Experts of a small language model: 2 picks a token.
Below are experts of layer 8 (counted from 0) of a mixture-of-experts language model. Rows are named router (the router's row for the expert), gate (a neuron's input weights, with its number), up (a neuron's input weights, with its number) and show model dimensions 0-223. Each number is 128 + 24 x the weight over its row's rms, rounded and kept within 0 to 255. Numbers have three digits each.
Before each expert's rows: a language model's description of what the expert responds to. This comes from a sample of Wikipedia text that the model never trained on.

# expert 5
What it handles: Adverbs and function words after a subject or comma, such as also, both, often, originally, has; also the -ly suffix and table separators.
router:104128120124088160178119136156170120116068140129095112114109115095114084137116079169102158112116137124124141128164161146103134071091114119163079190134127174127093130127168106153160119104119123149146102141145090172074121147129143109140119127157103127158119160177099114120140129146125169160102157118119144126107138148158115159107140123129122134142143117146116146136144099102115116106136119162143103130123106173151110130162127115134105124099168143129151115142138135137126134134133155181103130127095122142096147077136122149145107136128103129135133168123138113077147110115147153146139131147136161165112087079122149097134134096132139122106076099131128121134180165151175137101152
gate2:110138131107096141144110130127166118135123135131148162127102103139100129086165151163152112139153145146138133125116121119161134112132104163154132143090134144139127110151155132097152097129121138131092120141093100079086129113115184100151136105126130168142183136154130159133101102139148125126116165173149108154110151091147109149089115105170133109109168160136144118117150116102171092139098156139139127155163097136082135112134160133132119121127129145132138134109126185123160101128135159128162188098104120127118088146108176116114127116157103093146096141117099081133150145061152135163146123112137132132136101154122101112147133106109104153117095079197109112106166126137172101131132
up2:173101096106147142116150146115161150115110121152099148135104198117139144107108130130137116139103094144116153156038112098131155112169121160127103138151151152128157136145092117174090142144148107141129113109174121140159138165088119115123138105135150115073143156119123091125159148152146127155150091102122107175136108135117189144150140133164138118156125149085106154110180172132105154141127151158111114143147119096123126161116122129136156136136081176125136103116171101135103142127136152120136125153147098159154151119160120136108150153118162149123129160144066108116142123120089125141120124118134167118111128114138128160122132106071157105109123097139153153157130131151139096136131

# expert 38
What it handles: Forms of be (was, is, were, been, became) after subjects, and of inside institutional names like House of Representatives, Court of Appeals.
router:138124104125118151165138126137169129118104191121093099126111119118176082128142129104089179177122121134101113153192121157149126069152124127145051160134157133140094113130144123105114154158104141139105097150118118149118141161132145131124139145133127150176153109140113110112122093129106141167136127124118125143149131150112132115104103127129165138157151127095098171084144107116081114132107146137143138129120110139157122114152136081122059101099131105120135129122119150113137129124148113144130112159141152149094130096153126161111145116112115150167117141143158127123111109117140091139142135155127182113127163123081162120130118061168127117084126137092100083113154158165145155134140
gate2:151151123153141141143097113117127141119127151128123147137139146132111148122163144128137174103143164146067083115170167127104182114115161117108121114131125100164127151141146105162146125154182139099166103161106116085134181092101153101124134133123108104171120171126135116161098119125129081141123157113168114127139069115134138140165104118126136151112096141159109116085082118119155121185116122099093102134135121140089123137158104132121133113144110128101137123147193125155124085141163140139136093159138089126153128125136127108116143143111117116083163153131132114128110124151152119148126127125133088152143085113134179109132121116146168116106082142097132094125157191099103123129120
up2:115128077156132169143123108114107117111130133136119144144145135122149118124153156109098171087086161134060089129143119122114138124118139113096115114127143096169126126155116142129113106184139120129166133171116125097129168099122135087131126149124137102155128169127119132152119115113124095115127120120127109125158079108113156125177099112123137142129110147148084117130117108122186123213124117112078125103150087130085119170157093137120104098136101131119149131149156136123125080130180125130139130139156109126136144128130101107102129129096080123118141146113134118141097108125172149172096144142105099149139093106125182148148109112122117139098090134084132073115144149106099081106103

# expert 34
What it handles: The articles the, The, an, A opening noun phrases after prepositions or line starts, e.g. under the, From the, plus Interactive in map links.
router:123119110124141141187141109220122156117102185138081135109134180087118150128136152136102094117139122152115098138167133154131126092106116132152096154128178172118124151156137109126098133146109126126135090148143096110108127181131129132138117122133109150156118144150129128159132159118163171150107113145139107181131147105131133167133136154108111127129125138148097138182132127103098119117139100117111110071086146164100107080140121156147118133132154102131144103126124126097144127144114106136122125097134126115110122127129119122148140136144138113134105103135118174125131075147118139100082101117120145119131142077099126164149119072126147110106096111098123095139148110156193150085164
gate10:113095152161127153122098092143111141140127124132116130123179105114106120139106163109135124142145108150072129157124128163129150140157116145109160155122156089111097146065106135110148126203114133152154122141158141154134165097116100129103144123105083162159163130148139149079137134139156135153113121112141142129121174106136160135122132083133157088142121099112097139129153193139118074109133140114089108146131093156106118174164107125147156092132106131154147160135156106155143147095090109142122127111123115194110145139097145113111160120117117121149106111095142147095107113111112132122139138120130188132090083125108096132149113121126119139126090129123101113124102106129154099122073
up10:137145113132157105134170157110140111115133108132137119123082119139155137099167096133120144104098149104162109084146120084110122124100144125139097102128113178127166121161135154137116138049146142111104130124105122105123113129151158114158128134149162081109098134105120115153122127106109131123160154141118077139133076163085114138144126152122118169133139164133165107109117079115146167141126123136166157123124147130161139075110140146102094169112135126083104128116111133109102115172172147110142138122130158059153122119147126125143094142145111138109136135159115106149133134138122108132132132141117051110188171107130166132108174141132135104139137120133167161135145134133085169140154

# expert 32
What it handles: Single capital letters as initials or after hyphens, such as Focke-Wulf, Franklin D., plus km, %, dashes and numbers in data.
router:153150155121126133147181110179120097105116142121123120085111141111108100130101145145162134105118164164085092144129167130134107062135120115137088137164131146110145112128131106134171125148108138156143114145149111167065113169165124140163129148105115125163102124181105112149140139119149169162104146138158126133139155088157111119105164114135134152111158135140094175135136176106114114113153130118163104083102143114158118088128082191140085150131152155106136133133145133115154096155140108126125135158141123131081145119121115124139139144152108184172114125108088152144142148164142136114135131156135133112153138144138149127142103101130122143119110074083117107144142154128130177120136
gate0:128164105139131158118134065129106124144153118123136093147117108139106115111126116185146145059127177107146137105166147133100101141152152127157172100085106119132131137104112086150161123128098091123134115086132127130110156106161135161136111119144103139120110107113142189127095176137134112131111113120153152100125085120069143112166122159133120111118157134130105113121127108119129148100173087135139115123104142113156142117129152107063120117140112133159102122133110093136130148111142109140084136099115178159108112146132142102160121178142131087085125120086123099129125129154167092154113141115124151148112177126166123121130130164141123155124140124128129098194117120123106137086090
up0:127153107113121174085121107157119154123155121127133066153118096103097121127124081183119130121116152116131145132143134106120111177133129143165170087123129095143096105132148074134102138073118113108115147118122087105092123125106151140100104156159146124161107145118135099161119162093123131088168126070137163141111116111142123105126179145153083117142138133118109124119116121102099134141175134091116084188123132097169148106136163100102149132131109102172152102128119173144123113101124118116152126122108161159136106148117137103159156120133142101097128115103137125122153126133148110103130109120091128162117168099103100135158096124139162143120132144135147088170151106116139100084108

# expert 45
What it handles: Institution and label nouns in infobox fields and names, such as Club, Publisher, Journal, University, Theatre, Company, Post town.
router:124140150125114150123139099156155138128118157113085183085132098156147111127103117160082114139148134151113141100130096124149157054123127115122082103155158117095116137147170110107148135152115133146139085152128134158119135140143106144114126116124115134128124148137097144158155135162128145121134125138134122143144171144145138142135128125158129075129123144136095186158118145142097095143112105109191106152119122172158111096155094094130116104117183142125121161158136122128127097170136157133110109088134162102114182127140118144156159132143135130135105112127122130126147159137137155138095136125124156158165100098107132169161086070125101121117104092108139110099162162180151149138183
gate0:157096097112111075106099119131104128118171154121129122093108121137125134121091124159127133107114144126114164119164122138136131126135144156116124151137123138148111132084160118122101111104129136094157109118095105143126147070147145103126119158116124193117101130136154143133135132143106150142152123123132166153132148141116168125123145154133131097180188117130096145136139087151165088129152143078148152108093124124175084157169126166146180121101132103134098131135153130101102159122145136138113113103140137177144144126095143155087097154092139109107095120170184152144116124141116173098099140110140189120103116123099099167138138124089084117150107127134098144129154119086120134164146
up0:111145174157173184137176158124150114155096092139153126149169149100144116138152119118116151143140116116175117149098108141131117123129100095125138112130135144123146124148101135118163124162123104139121153136152156136142125208124121133117107102114125087138136111114105104115115110101139116094106150109099114119130118130126084129153112122130107175076068124120158124109131171113094156120089120156084107166135131133071159111081146109120103141163120136131155115117112132146157092130127131143144125157122130074112107155151092106151156092159104145148171138075082089126130105107118100134129120152116102128152147122146150105137094160173163149122155128102146108118117135165134111082133

# expert 7
What it handles: Countable nouns for works, groups and items after a determiner or number, such as film, album, books, species, appearances.
router:133091165137096122132140100153145091098098169082113131105108092126085080127097168125085171117125133147089076111136099100116089110162117153142105117121150129101104108176119109129112156116142121128117110155145112107076166134124138112130117145109141132144095136170134111104125169120124162153148119184107153169126173114145130111086138169141107134153123096134113111163099126101110118135126128160162137107135122150137145066115130094138090135088140127116133119143129173130138140146165118158131158137121094123103129146170123134145119132172112154156073143144118135107135130121139141106115098146129124101161101109101151127138101086127125142109057087133125123113161124153147156100146
gate2:152098136146136133139129090107150120111151084132132115142158128141134096106118113145147135138111116148113138104110068133123091133110136125117101121149124123148136096159095124139101143160119149153156106160176114158127160133145136078119091100093116144078090156147113164132120129131169088111087123127148135139124118138112135131154086093091075148127099161140076125137167119099097115094143140128121129164133119124149161142117073123102156115125117142124152127146162123110118119113110094115116145156156127126097160089116107126090121161165140119122170102174132147131150134080129113125129103152072162130082111135153199116099083115162103183099107151147131102126118118130137093124140
up2:126161095085099115093164169128119118170142132174138139095110116140121136128117142131122144127123131129142157160116186127169159132139126126136163110114141130114113124131155124107159105108141067118078107078061137132123108112091079140146141164192134119150151083072151118121111110144091144155147128102132119113141115136143124123115166159095172175127124121131144123094088141135173110123118084104124150091113121128100114146100193128147111137143138115132102111112088116106127141148162168162128108126146111116146127136139116161155133121094126127137109117120143097133110125178120142118108152102176122147174120139095104123161144133128187115129156116098121115122131127117080123145138

# expert 20
What it handles: Single consonant pieces inside proper names in tables and text, such as d, t, r, p, plus a few placement verbs like placed, buried, moved.
router:124142156143094093145126131153145123122089139110078150107130139135129123131108125153108083106114145141123151128165136156110123063139098112130117133170161139109114127126151127093109113137091133103121125156183118169088147191130146108141121133123124150177104129160095125111154122126118159173133109155106103135081157166168123130103123160145128124097160130138111168131146164147154154104131125192145113119105098172174177096178145156137088153098142142115141130101097135100124101113119098152121113141090123123089135144109106149158140143138118143156141129138136151140102154128133124119108162164115145137155137148092164107130112100125119150117096117102118124119140140101161188096176
gate17:148164135132124117088087108167117120144127088120137108098130129113127140127096153155126166077145119116123146094140148091147119167146152125171100137101118086142142127106137130112107110099140139096110150138124124163059123115092113105166121136157082112141127132131145161129089115136147122146132144135092109119159141101121124108129132168115095134098112104137113080094122158131145148139132079109117148120118133108148148123141156106140168160120085126118129170118127110111101136135173146088108099147124124103180109135130073174158136101096155143142105126140131093154066134112096134149107127134095126128164098056111169156139162136144113113138114147149107101132097088132113144140074
up17:134121146138087124137069105137095130113135125123133082125161152084121139118084108158122165119162100107121145120137136087144117110145117154152094146111119100123127113134138142114105089110133131098129102145122117154075126099134154115176118106142106084104108143131127146138120116124135151187115166148122115136130194094151152123106128171137134145120147112127103063131120124132124119128161146104108127096105102148147142130129180149109152132109112128117169175113146140078099123151133127094121085147138130110166135150139102199140121113088149146136084107135122144124099134084081125123081150135099154142133126088127182158134118124159102106122126147122097082083118119134096142130092

# expert 47
What it handles: Modal verbs and infinitive to before a verb, such as would, can, may, must, not, to be.
router:105114102143124108156132161155120110096090146062107131082138146103166083127093134148105113088093145153091114164132145157118139073136107156141111113182157183121114127186143110120123132124092127140125052134132122200068126173148118126116121135125112122166134113174125145131167132130119167100121143126135129179096171096155124100110117109116130132109143107133126170165143138119110146115126133152139098110143105119126108093144136108117076128116151152123110117129148123093167120155150123150155146157120114174109144105109117153153131127109104148170117128096136182117147116106125131121136130153139119089154105118141128099110128113154137139102156132115114139113130106166116136103133
gate4:117082145144161148118100143145135103145158105134110117099128112097170137119119123078141139111139116145158113131108140131117110142141115141122116140123106116165154094112163145136036159121113156106134105125137073087180151083126176141121101128124171176132126166080154116123142157128132162097156128117114129142145141124104121145107123122145134105117123137159137146120122123152150079116106109148143148159120147144148123119135118137135148122120146111119106118111153127081149133128162099117173122130117140099150110112137101138108126121153136131136118180102108130168065117103065121140116150121142140142105157105086167131186140131135146067137123112113090114143196114177156128098131
up4:169178184104067106119134121121094180147106105130156165176131163141120109136141149151138117131173112112132109133132117154139112103170148112128164164136118108109111144158115144141186155137130120150086148128145151129138134148141076141131132107125159140134159109155102120126117135117070109137105128154128110107154131119157140116104149053172130109166136137104117128129134110082066089127136121118151097094157135115097098123128147148148112141121098140123097122161104122176100139110101133151104182125166101149114120149127136086155126111112110107145135095137122114108152162096150115109138081163113119129168162136149128146103123145102089135104129130098147141138093151100132118131110

# expert 25
What it handles: Closing parentheses, brackets and quotation marks ending titles, nicknames or disambiguations, such as (St. John's) and "Rusty"; also which, It.
router:119126153156105118168132111171123133108108113112106141107125138119127104126100131133102117074130162138092134107116118126156128049113121134141102132162176156080100138133144131150162127135079116149140102150164135104053133110156112134141104100117124124168170126144071113113161137176159126151132148133115104144132173134190137121106134155105090129134157105091127177162142113104082153116131105132167118110134142154196156105148115122122113105101165121121130106155142132115135140148109144133111158121114123180084123111134120112136095141159133145161102167116119131108112140139147131125122151132109147114154161119139121073120108090109134128157101089123123128144178145136137146119155
gate2:129127126175108115139134123108139103167157111133160102135160118120135112098149092118152138109166101128128136115129127142165105120109145103139106119105123139117112126122147111117116152123124154121152083097163125123163101135135097165144137127145167106153144153125127125100119137128108116179165125121178143159119174147156115124123144124160099109113115117136115136147108187075122074115134177119147125091114136120129108129084106159104143151128099121141132132138108140117079124098081148112129120130146195133120129187144150107118079147128139090151091109099157100118092120134125106111140148176127080143086160154125152084058086118127130124156105102137165099126124179117134149111093
up2:156123135182111131170142093107129144168145108145135103103127109123157113085150113092160127112161117120143127153135169143147116135070162132159117127104135152123138150111161107144106153137125134136161082124167122136166123141122111147143137125149142110166145148139146136120115105104129124181134124099160126143122150142126112098117152125167110113152148108132105127144116201070115092112144167136151117128129123148140088120119117155103130138122100133147106109152125158161078129121121111112167090113149190103128115179168135113119092150097133065142104110122125103161120113152141105113128177173135100121115152149136137122071111116117114132166094086126163089142122175131142132107095

# expert 10
What it handles: Common nouns right after the, his or a, often before of: School, College, University, life, people, father, Order of, House of.
router:103106135145141098164130097176145122062114140089101116089108120123157121128147149149107161144113146160092110130135116118148132086123111125146134122166171141080124152165138121111120129136130146136130106123132114138100165162158140138135110159126109145187127112139095130140140101151083139117112119157124140095101187088139148117106099153112116139122124095119108166110113106083068154132135104132153077097121115163184118089118151105117094121109102156087105104114119131138100101139127152121130139113086107129119136127152116153127137151162114181147148119095098125173153103143123135100104088165118146121128148096105118128146144086130123159142098136093113084130172149147138149085118
gate0:134141131115173129089097065132095195167142143141139091151131122128123147142131115114119169154126090136101126138139131097100111156111106138152135161149155144132149161118166137160165136163131135141138098167160124130107157099126181167129148138152147102122129173136133109088152164131157105083125105135108109158120152099182141138131126107128116150172105142142133119122126097099125135109132105148148113122158129104127142108120118102091116111135158074148141090136125133112127147145135094106148134143107138195111102128099143118163163133107130122110098090136082128131122181067160120150150139083147107120101123106160112143148128139159104142121146168142111142079119124136139076131104
up0:129148127134174107102080087144075169127155131147137125133115124117131132158133134135121176145131093133136138123143111105107116162113117124140138184129129111110166137123148122169138120129115156148148144134164139121141173115114171160126135159140138111126121154130148117106136136158128114075105096148100121144100121088177168146138106097115107152145089129113130102109081087116115161125109093155167106133120151122158148104117098104088113117147130063118149087134114111163118153099140139129121126133091130178114117132123125107167185123101106148122116096122092149177106145096185109139156132075133105152131137134162087133125111133178105127126167171145123135109109141105130085114106

# expert 0
What it handles: Mid-word syllables of non-English names and words, especially Japanese, Slavic, Indian or Turkish, such as ka, ko, ya, ji.
router:116128093124160148143114145173179115095076146069139111092189135128131117128088125115118120151120129170095124128138109198149128115122133125123086136138177149125102122114119140136149129129129125133145107160133109133155128141101134122115132156177088126152098118154137102149154169152140123130114147109111151113131138101170164138086124155138128121089171130115120190137118094104128085156100117173145145105160146128138107107148141142139095124117127099156136129141134135092169105173125149133123143100096132123093156135102132082129127158114130174124132134121151154071145164128097124109113123158111130100154143097148106118154134077104185145097115098109124115108174098132119143127159
gate1:143178122113151086093080110146178104132129155129136131155126104117109108119117152131122073103132113117101157092150085123130123161100103131113115122127127154132116122107131167135138129085172134136108133145107126135130101139117097122128142090146126131124145150126141122149151143159122109130142064106168124106154059073138154169142151139111133154127108169118132066103110160147128138118165115136106109084155092094115149168089115120111113165126117123095119103139151136153131111077115165106132135126105152113120154156185162177142111131138119104149129115119118157113098113140115144083128096163123112148151095150076112143123157103120145108137148188120125142134093116165110136148114
up1:105134118129141138120114141098139150148124150115146120161141130083109083106093109154106102136140106113144171129134124117116136137110137113087133040140123146160105190133161149133129138094147139113131131122172116106141108151122068096125138097132140084105148137112129126135182155178102111145111142082119147136133083132132162137137133131150133119167158166111121105099102185127100129139137125128152108101110137088175167150082145123109137128130141129145144120182104110131145139120120134087118165128141185107065128138127161129139142107118112077158116105128143140129101124110124108112097108131128164132086114176138094120149129098100131105149117133107183134143099154157123136136160

# expert 8
What it handles: Past-tense verbs and participles after was, he or were in narrative prose, such as found, released, announced, died, reported.
router:152119148123127138134127135161125113123082154084104149110129112099137084129118130145089128180126141165107088110134133143160145069135131171138101135162110136111088113104158144142135110144122121137127151122136104178074173119124134140140086149150115142163101098170078110137158150156163111140115146137119153135144164135160108159088137144121142104103131105154092130161164122127117134146163095175174140113144123124183158086128116150148099111090160140114120126138123148107127127143184133174117139126090114128090137072146138196109134120121122177137116142134148169129149124139156115118110130136108152101145148137127140130122129140161139146106110098082104125129163108118158173129139
gate1:135146107120127155160132157105111093114122116129063142129183146155143127169124134164180127131149156141144089119092165156113113138143142144117144147113127082162103103133124116118069156121114128118079130099125132091127069110102115134150090138128154157096133150137106123097119110110108106117122072117106142135140145114129133173126129097102111127119148122162104071125147108160104133141148124088138095122084127138128150163106145140085093115133117135157096125130109118080147146121121151112116145151141104144120109080126103153151142130102150151186137127126110110109092135151115127127092145153140141081132084118126159147128125140148187113197125122113146092142130130121105111140183
up1:109154197130116120120102135119143158117107130136145142139124127092139160112113122101088106155110093151079133112116139098182140108136094138116141084138093136122131153141166159157150125116124092097137127130135134171128157126142133109092164091147124121162118112174094141167164170131180114130117162115125117114098135131144118087132127138116158141138077120111128180123114121157156123105127102193149096153172092143101114115145137117118126114164181106111165162135124116119099115137117084156134139131099128118101164139109128113106132139158119116136121130098131131107171141091140158136108092100127109161140152143135106107137156126119083150038110135101111120138117153128148128113089

# expert 43
What it handles: Pipes between mid-row table cells and dashes in dated lists, as in sports results, launches and election tables.
router:134105122132129139144082100204157095091114154139095131090129150124104108108115139158090137123135136164114138144120125138147142077121110123140110165129138144102059120162157114131124124131109113131126116165170119208061134141165141125082110134106112153155119105168152135145142162141134129150128168131133177132140162127183130142114107145127126159114121122111114168153153132111115145158128127154167084108128111140151114097128105168123082085135171112110145130150129112117133114122168123167104134110147142109095145135129119158148114123130135111140122153121155136136116113169136142100102154157143145093145158102110177129130162113124130146129147083092122094125160154137151140082156
gate6:123159140099121145125117180109098126139119126126163125142099126157097109177165123156143141141181129118119110123096090106108067103081149115124167088146142131165152126081103097144142148106122180138133115112104171135134136115112110154136158172157153122135141139153127153111102141168118142116120157132161074107141112090123124160098146115149103150118088147134162090107116140144104104119124138095132133095115087139108126101149129107099156148110110112105123152162107137130124099114143148131099140111133136139126116161145157144110131121114144112140132084133118098156142145164134123123126105074174082150120068135115143092133124081168133183122106164154138121146096132128136148160075
up6:128144105142119072129125145115111161141149185151140143145088166176143117164158104139158148145138162113096115157118091100081123085098111127154182106152146128155149142118079097161151139127133167145157114156102145123153131134136138148119164139162138077121144104120126172111153156134122109131108092148158103111134111102132176182124120101136141140112107154116164095083102116127086128137099157172127111132155118129132128088129120105148126134120141066123131168142116169114139163088112145113139166113092151114126135128153142183135127150104146153134116118117123122142149139134134098095185133092134108134095091099134116106125131100136089149137119108092131139142109131118125136159095

# expert 18
What it handles: First pieces of split words and foreign function words, such as Lo-com-otive, gen-ios, und-esirable, des, et, al, often in Latin binomial or taxonomy lists.
router:129097107150116107143147113137144147131111141121096126060116110116125140128117148162070139143108076167143108120161097150129112076133127133129118138164147142131110124142164108137133134150127116141134103153150117176096132154129118160159120150136105109165081123202128106137160135151143166135119141110119155150130183109151134144101076154118120128127143129090132130150135147082123136135144094142138107107111112126145120075152091135115101115072183180099116156151148118092108129158134138157110130108179159162083130120114140128135130112148101135136094119097154133114166097162112124127131114175149125099115112099109139140141109090165122142116098109071085117133140108134137152097147
gate1:166108111154114116169090127125169112127109112121150117147093122146144140158149122141165123150102121118149141140131148096119126125143128172097146116107107117143132157139147137127129150157147137123160134136129108130138085131112090149136131101135064129156131108133138107126121141134171105165111160132154138166128111130115094132079111143120094111186163118138140108130126147093157141074168109176108099111138164145059101110100173146133130140119124093130122119149142153121138119160101097112110163127121141134133111179088135128170107081113074110087160120092104153152137136139103140161114126132122147170157139135159153144131137201112130083140096148158137108135157131117125190126143
up1:097157117087122128093169128151104165136125147118133162106138149106114150098109158122093111082138114148099114116139109142155123117084096088183106142161149126133125116132119121104121089081128112142096121104131145136133133103137145124118135152102169154103120151135112154117132098139098159106157112128135124102133148121168165108138153124134133131096107150123138141138114095160111108179098153084142152122120122113168145134159096118128133102135108129095124136073142103152106169100135138128150118145112115098163154081171127135089137169144183134172119108146170133090107093087136119087154145123141125079111145102088124151131135095141101123131175150091105153149095111122146066125128

# expert 27
What it handles: Single capital letters beginning names, initials and model codes, such as Benson K., McC-laurin, T-echnological, FB25D.
router:118119144111104140167181136142129092113098162136090132097105093122096101127119122170122122088124165167128136142127136111152113082147130165162072155141188135116125158136136124132106142111114163158127118145135101158083151110163120147150120138123105155144103117146081126166130145110124126153104173174127115139148168130142099145083139106107164109142115140122124167134144131135094135118131136113093117100104084124154127124125100125134120113145169137123143118123123125126130117155137130161092126108153179161107104130147122178158141170080104178132160141091160144127114146147109095115123176160142141117108111084127182123144103092118114122114096106075145129118135133125119186116139
gate0:145165169145122118123117131128089111154160131107152121132119138118196132132117105111172136146177087120108130128148119131147131166149140139140113144107146171097129163185171140117093077105127137096115150124118147147123154111074179139133127122129151118147153142105158144121165113147132140145165126144134142099130130148098139117161158107176139136129146114118118107150161093117145186148130123093107112136087159134118142136176162120116148151125145145114135078112130118137091143112102087088121081179147133096104138107162129128164141129130111144161123155094076138128081131121126121121142080148125100145111121134130154124140101153161106116100094161124112096128121166101140128070098
up0:102094091141127142133139129135161145118113123133091163112145109156068105130155116136096115120097159121129129126083157121099149101103100128075134137133117090195130094101123144123161176119110140123146115106119091105100115149165056104146109129098108123120103128153108092124083133095139100106109129137088138142148132089138096124123120172075118098123113127135140132124141146134107080126137133141160119129147101099143113133107109118163128137144093122127146163166127127109132121132133138151126165107106094134139131118095148152104120119122138127081117082164150110141151145141151138176101182120152169100140151120125110153107151080085187120144149093134149132136151092148121121169156

# expert 19
What it handles: Vowel-plus-consonant pieces inside rare names and foreign words, such as Sa-ur, Ouar-zazate, Mag-ir-us, plus month names.
router:119137121179116122125142068147146109135071108099138100112070143132135141128083098179063129132114129146157089147123103140147123127119104131140136161128143141117103133147157145094132123152101088162110116143156116148101155140101146098134109132119120156149120129155070141112124111128158176119114136123120129145149144109158118108107162109130140122133134134121098125108139095149066158108148120119133128100138127137142105101144108114132081122114163161111129103153117142157136116172155120152143134111109154120076105150142135158102122074119145108187165127127120163093145120154103151157094148160101148143135146081109159098140122126136118113114117105119096120133188101155117183089168
gate1:148195160164129100127113119148115131154125126103127140152134136118116129111103108132096128061140130106125148073134087153093116130118129112158154146122094128112133123139161130087106177141137121130149137164132146145151135119079084141171100132139133154106140124104152137177161142124114115147134141137142144127137093167152121120133115086149099069143117122144131120123178127081116134109125135130097131101083084077169132147129122127113142131120103151091155130136103093157095139087153143137095144151163153138137120127163139120135125127123146142141086137113117119095080140101128100091090142154144153139143086168166129127090117115163126109170126175120166156130133188099113104118132
up1:171133160155123129141133134188104173135177138125128184143146168133115114114129114154099134086133141136137134063107105134110137125136113175169150126113121108117132115164155111105114184135081099109150132143126145157121183135131110116170111149151127168122138113113139133157106097125124125157109152136124140173178128176117148121148131102177101093132106085127124150169154140111157124152166122112122123125090096104136122134147161117138117123095103151090117118160125098133087125104150147170120146118172171124100073129147132087118132148097163144132085149119105139124121139124109102127093131150153151164129115143156129103113108115133133162151082120090141141126139164089135139137123

# expert 13
What it handles: Units and quantity nouns, such as km, kg, total, average, length, plus infobox field words before a colon like output, rating, reference.
router:153113114142127139169160140139151096124127147125112123100086120089101091128130120131121156156165111147060154130111108142101143115135096164151123140120187168103102133141170087120122132159116154136114151164163089117089133173120114110131114117154104123152126103148074132133108139110140156124130137130140189139105119137146141126081147154087137172092130176081100104153160126124079138144132118126147102086109152135142109130142123186125090088100147133111125103162099105113183119137108108125107143146165130129096118100134111121166134155108157130147111137138105155134108126148112120141129126150106176121125124105147124108134132092182108130103111116081112103136134123140168146091162
gate0:142105106143142111104102160117127117136123166134100146130092093121110130097147084144136092104126118136074121104125123140113157126114119135103105139109160149108087118103156115117143154186125180077123141097146097117084106124086145126135154127116072113163142197088076153106122139117153136163155165135137157118114114151129140091109122125158140115104118157084089130173175126172145113165131136119123107143102146147125115124104104152083155104116139145104124160106098141110148140164111119100125162138115107136112124100137128119144143149132148106139089131122119166140128145111140139141128142129160170061093136153127178170140123134150177099116121141140152112141095129134114097108113
up0:112123089175160126101111127132134083117137177103092100129088125145127093140152101118113121098134155160087119140177127110068126140127101140102102128117133119137133115126149143172128175181129173080152163137155095115105148149125122145094162104138100106155153169087135166122123162132145149157101151140108144101128090137156156141084122191138145151158106168094148124118144120140180101145099114139102138132099131171119128152111115136105162122121108117087149138121104116133137133125111132073126132133118155129128156130132117119169164094116131150132089093127093156164132140109162151140106145112181131100128116114135133155136113108146141119107088153162133105128128134176105130132107

# expert 3
What it handles: Mostly the word "the" after prepositions, plus compass words and years opening proper names or table cells, such as North Sea, 2013, United.
router:120112151130091127179142117192136126134084139120123123093105160099096094128076135125089099119122153160106103101134132083152140088099100131102099128175173137138143131139143163155134125145094128136125108144145145174066141161135097096145097131119127117157110130164118132131171122156132194114130139125106089127151161122168119165111123160131127130123143103131114121135123156088116137136134085120164093106069140151124124093123156184122085125109145137124112093161101131116135116151122137129132113118137129119076129111132132141148119123149115122155152126115054152092146101136129112114120142170121142105125155110109137150131094075127155134111141070117126124134109105112157136096132
gate0:163136093109130140128110150122130137123145106145146158123130095120157137160145138157174137118172120136097124104077143119135157157099145141125142149122113098123130101107135100128094164104161114125112092164124120084150106085109096127158090168133126125153096114126154122109094122144110152131135126137114201091130120100134158111141147090069133177125132060180103085097151152173148123153130137140158117095138108143132120121145118139094142132129109133130101129154120104106128118139085116127150109133157118133169095079147153122086107108101112142163154129132162152132143126119108123125153148143110069127073130153144122132174119131087124102157116126156076129171107117131099140135137
up0:110141166148133122122148090124144143125115144114092081124121153159146130107099107123101113146100129159159122150158111152109115083154137127129084111144122143132144156132123169123181122151116183162128162102156127162108174168175165147116163101118146111103174141155132140139125143136145113131111164144152074142101135166129114151136105167157118096102139192108142180152113094100120151123162130097108162185116124107126158116115139133148135137129153135126156145110104146156132143098145137134125142119123138106106165165118107112148151117198140113120114116132094121166091127126159116114125098108152155117180138100104137115088167137171141142092141148097144136103129151110156116113123

# expert 41
What it handles: Past participles and -ed or -ing pieces after was or is, such as known, named, founded, appointed, joined, listed.
router:124096097138074101133100143119147183132095137138118119125102120108127101128100152113115102157090101179099075120146095144134162102123115109103096160151171110099103134115107145134113147119105127133124124115135085129101137151160128123120120153159126130163142117169084099177152147145145181194102145140116117181167162084154086162123109151158146135094143129107115152168110129104114106104124151138175119180134110143146128107098111141125180122104154121126146107118145128086109126117140101166146120111124111147079133141114095169126117148119130129149141086109112156125143124116118155112112149118136123073127145119146153127125134097130125144127085091121121096105149126118139128072147
gate1:106165150165114126147111101097102164180163157129135175144105098127165155151130151137139105163124131151092127123107143094119143148110182153108141141111110110121142116132108196155094142102128129136124130092134152119159088106132073098156128164131129137096158124127103161087163130159083166147109094103155145105195095116131100138148122112139163131118166140092123116159166150128123145098124141124165109131115166124135103118139128107134144132143099120148110137131101092151097148139128149130114159109131097158132099150142148074105135155130127122142137113111125155107130135136124154116148108114121140114096161165201164130127111136131134089181129127079127088105133118100112107117148
up1:110140120113142092155136123138142109156154120124147062134144096117086097101147075115141104143090103127098136104118122155075114133118113180105131134112113139122117118121130104136159113136067088120058119110137161142070146099151078110120127105117136123092132144117119152136104140129120147115139101158162168164110160161132107124074094122129103123168094109136105117152117133116127142118134131080122109101125097143119140118091144128127103131122195162105146155127117178102151132139155132092130098110143135091142116111127145158150164126153197102141122143138126130131138165110148107145138130151105143100153118111096172124127123108151108161118177136130116177139141110166134151117117

# expert 4
What it handles: Commas, including number-plus-comma tokens, after dates, names, places and list items, before and, which, but, or a following name.
router:117114129122109097156131106098115146063094121119102112177105110138147096129112109120082132087116122170109102115145101127118135101117137129138086131132204164133110147148134145127135147124138122153077108158161083191117123141141130151056130153098099136133107151173102141146146118092131163149122114101130117157141152099181126121110132169140139142117120131117099103150156161084107131117125099138162100132111105128157112102146145146127100116098159138105147121144100145141138129134178144136139126124121149161077152125153139114167144123138117150144080118124125125113152115129107131112101111104107162109147149113072129127145112102136132121093075087086092138115157118124146160108159
gate5:152096176125128107130097100132172119115155097121105135122111103114145088116122115142136156105171129099102159129101130162119135102140108134121158163157066131119130145117085121132110116141161148103100120095124126145131137165085137153142117155127127162124137100141152105169102194100127143127096104110162149138136103162124122123126126102127135149141160082130135091138052109128113095148117117146060150083106136178098138091072157129125129105107192095167118124142134119136143129143145148149155142132150134164126166149133121113139131100123096124099100135106117127146120096130100182188105116121138129093167149134145104144106139133117096109137110148105123138106139110131141139162118
up5:140095163126136109152093110141155110118164112131097150123085117136136074123151112152118154105154132100114147134108121176137153106142126152112153151144065120115124153120079136140101128149159128102087137102108135146108143166104147140134110159133127157138146090139150114183093162111117152124097129115142158137139101162130120103132123116120134153145155086147111089152055101156118107153135128134054129097109143197078161084083154129142116111096192126163130137136132109132161104144143140157148138130125135156121140153122129103134122118134121116113106142112122137143125101145102165179084132109125119091164150121134103158120143129111088114132099129107122157109128095114148153154126